config.yaml
n_layer: 12
d_model: 512
n_experts: 24
experts_per_token: 2
d_expert: 96
d_shared_expert: 128
activation: "swiglu"
moe_layers: [1, 2, 3, 4, 5, 6, 7, 8, 9, 10, 11]
router_score: "softmax"
normalize_top_k: true
routed_scale: 1.41
balance_loss: 0.00196
balance_bias: true
router_noise: 0.3
router_logit_norm: 1.0
init_std_router: 0.0162
lr_router: 0.000581
n_head: 16
n_kv_head: 16
head_dim: 32
vocab_size: 8192
norm: "rmsnorm"
norm_place: "pre"
norm_eps: 1e-06
positions: "rope"
rope_base: 10000.0
rope_fraction: 1.0
qk_norm: false
attn_scale: 0.177
tie_embeddings: false
parallel_block: false
init: "trunc"
init_std_qkv: 0.0258
init_std_o: 0.0
init_std_up: 0.0258
init_std_down: 0.0
optimizer: "muon_variant"
lr: 0.0127
lr_mult_o: 4.0
lr_mult_down: 1.5
beta1: 0.95
lr_head: 0.0061
grad_clip: 1.0
warmup_steps: 200
schedule: "wsd"
decay_fraction: 0.443
decay_shape: "linear"
final_lr_fraction: 0.0
batch_tokens: 131072
seq_len: 1024
doc_mask: true
train_tokens: 503300000
steps: 3840
dataset: "wikipedia_en"
Below are experts of layer 8 (counted from 0) of a mixture-of-experts language model. Rows are named router (the router's row for the expert) and show model dimensions 256-319. Each number is 128 + 24 x the weight over its row's rms, rounded and kept within 0 to 255. Numbers have three digits each.
Before each expert's rows: a language model's description of what the expert responds to. This comes from a sample of Wikipedia text that the model never trained on.

# expert 23
Foreign-name letter pieces. Letters and syllables inside Slavic, Hungarian, Spanish or Asian personal names, such as č, š, aj, iy, Gam-bo-a.
router:102167143144113118151105126124136134127136140106131137152107109145115111142153124117148132137113111114127104144157193101117110105136109078112109178170088167110130158108107105106128140155122146

# expert 19
Germanic and Indic name pieces. Fragments of German, Slavic, Indian names and words, often with umlauts, like H in H&M, Fl-ä-ming, Pr-ad-esh.
router:119133151107091110104123110166097158126139127147117117145149077147128095129113124143115146140104114100117139124138128120121110144138109150122101116159127136149122144123181158165120150078190111

# expert 4
Pronouns, auxiliaries, word middles. Subject pronouns and auxiliaries such as he, she, they, had, was, also, the N/A slash in tables, and mid-word pieces like includ, mark.
router:108149132116131123097095149138141102114176106170144125104114112160162106140146147179164128105114093113109120127150118154167073119100121161098165151123117148126084152101098170141116095088091152

# expert 14
Numbers in tables, breaks. Whole numbers with trailing space in table cells and times, such as 21, 7:00, 20:30, plus paragraph breaks and fl in flows, flag.
router:097119128109147135139097122150117129138113117138103131159134164139181128159136131120114122105113152132123153103148113116135119092113097105154121111110165116117160133140107098144146112114155140

# expert 9
Infobox labels and modifiers. Field labels and colons in infoboxes (Existed:, General information, Major junctions) and modifiers like New, National, first, second.
router:177161105120096136108117114111117121125121138116138118188125136133151128164123168148121104119107123150144141114140110152133125133141117113101100137109117103131119105084087110150176131156150120

# expert 10
Table cell separators. Pipe separators between cells in sports and statistics tables, plus list dashes, line breaks, semicolons and country codes like USA, FRA.
router:136114163147171136142128162116112119131119098090099110171109156093072147127154152167141100099160129132100123125151109120169116119156147134176133171148127143176098111139103160127103138149102175

# expert 11
Sentence-ending punctuation. Periods ending sentences, especially after years before section breaks, plus decimal points, table pipes, semicolons and line breaks.
router:165125148151128113086110112133109112112131115148173161121150117171136121126154108132168135180132127125127083142114157150119154111141146127134163129112114125122110107162126139094161110116110136

# expert 18
First names, name endings. Given names such as John, James, David and final pieces of personal names before a surname, as in Umberto, Nate, Romeo, Monica.
router:101135070146152179094142157150166121104151110091110084102088169084148139123102109146147106113175164125125105123121140120147134061141109142126123116085134089106135107169115140172122130108160118

# expert 2
Hyphens and digits. Hyphens joining compound words or year ranges, plus single digits and digit groups inside numbers, such as fast-food, 1949-1957, 35,666.
router:115099087097133129138133127088155103140142127164137164114132120154127134119104128125108119144086119117136183146151116156120125121110148145088094075141149103084138175149161096110185136149131131

# expert 3
Place-name word endings. Final pieces of place and proper names and compound words, such as York, City, Street, -burg, Man-ila, cop-per, land.
router:099138097126111140120147139131160166126099142100160118153151114105128123142137149149135130124136104180136161099117130119161143125132159159131191165120146152139144154138101138157142107106098144

# expert 16
re- prefix, military text. The prefix re at word start, as in reinforcing, rebuilding, reports, often in military unit history, plus commas and word pieces like Val, cent.
router:135159113105103141087141138105173159162131064151097115190142155108127099109110129111094137151133115164141139136097113102108099138108117132122170123132108166108114126108163124121085069136105124

# expert 12
Prepositions and linking words. Prepositions and function words before a noun phrase, such as of, as, by, with, for, when, after, became.
router:119073125081109086085164143119122133130103103135100111121118168088121127150163112125137108129150100092159150113109111151080140145161155149113086099073134094146171135126190157077081141138121115

# expert 15
Month names in dates. Month names opening dates in sports schedules and prose (October 6, December 30, 2023), plus record numbers and table cells.
router:112130141130128124122158118150151139134059126120137103126143134143102142088070126118114123105135156143116120139122146192130114134145164135086161152172120172166117146130129136119120166138115114

# expert 7
Past participles and verbs. Verb forms ending in -ed, -ing, or irregular participles after was, to, also, such as known, released, used, seen.
router:127138110123159107127164134114104125105111160107138166123111130163132117123124096123161144100104138119112149136134138116148149127141135134109142077152115116111084102138102095153148110141101115

# expert 13
Mid-word name fragments. Short inner syllables of names and words like in, on, an, ern, ton, as in Mas-on, gub-ern-atorial, Chow-an.
router:085165144165138126177112179099130147135124109105129127117176132137116103134165136128116105113114131116168134142160101101126159150154112149149146083141142101130148137144157120124142135115093152

# expert 0
Word-initial capitals, prefixes. Opening letters or prefixes of a word after an article, such as the c of catalogued, struc, fac, dis, sup, K, N.
router:163115097155109114136101155106091137096099115108108090127161134124137140163189108122123127157148137144133104104104145138118156140152097171122113147143159086112142175083122134084078137119157108

# expert 1
Articles and word onsets. The and the before nouns in running prose, plus word-initial F/f/S pieces like f-arm, f-ighters, s-ame, and == headings.
router:122110138127176122143121120097111083113078159109155146143120097113157113140133129128125158136143086147117111167154128099168108133113139167103131103105140132185130142146120130117128156154097099

# expert 5
Years and mid-word pieces. Decade prefixes of years like 197, 195, 201 in dates and ranges, plus mid-word pieces like r-ent-ers, univers-e, name.
router:152104137160099087145143125128140091160145178157155141102148154158134151090087142155150119117140146137126085111132134101122191122126168118176142122117144152132131106115098145146125107125156104

# expert 17
Prefixes and possessive s. Word-initial prefixes un, im, con, man in names and words, plus possessive 's and closing parenthesis or quote.
router:135138126124135135122119143182131092124148129126117134114103146122123158160100107114124165079111108131087120148110099115116136146131131120117106149099167137149128098123117138105173126185087146

# expert 8
Noun endings and nouns. Noun-final suffixes and whole common nouns before of or in, such as ations, tions, years, season, album, church, plural s.
router:112075148163111138171162097131157106146147136134094106111124105144115148120121133130094095164125137137152117122167110122121058125148114159155170156161137080098130143158099149147148104133083117

# expert 6
Taxonomy and chemistry pieces. Word pieces of scientific terms in species, taxonomy, anatomy and chemistry text, such as ph in phosphate, al in alkaloids, idae, ensis.
router:131129142092165118128143107122139161162106132160099148128123135121127123116123081115091085104144161098095106082074126113123102109097119122120116134118123109124131118130135103149122167127159131

# expert 20
Modals, to, title pieces. The infinitive to and modals would, could, will, plus pieces like tr, ti, Gr inside titles and names, as in Martial, truth.
router:095107133119105103121108112089076128120141154102128170154096120109120148112115117106174146126150125137114144099137121158129143145133115108121110099118124149119110141129119125114154143109125125

# expert 22
Place and time openers. In, in, a, born, early, throughout before dates or places, plus list dashes starting infobox fields like Coordinates, Denomination.
router:153158133094113147155112127114132134102156117159117084134099124115078124124138105128124146120138150109148119142092156122106154129101173120132172109152169115161133096137174123143118127140141142

# expert 21
Clause-joining commas and conjunctions. Commas, and, which, who, but, while, where that link clauses or list items in running prose.
router:079137112114147140125099132142133149108116126140116136132130127129128128097103149114110115122151137087143081193143145154116107135110102113084124120123102153108156142108121106146157131138131133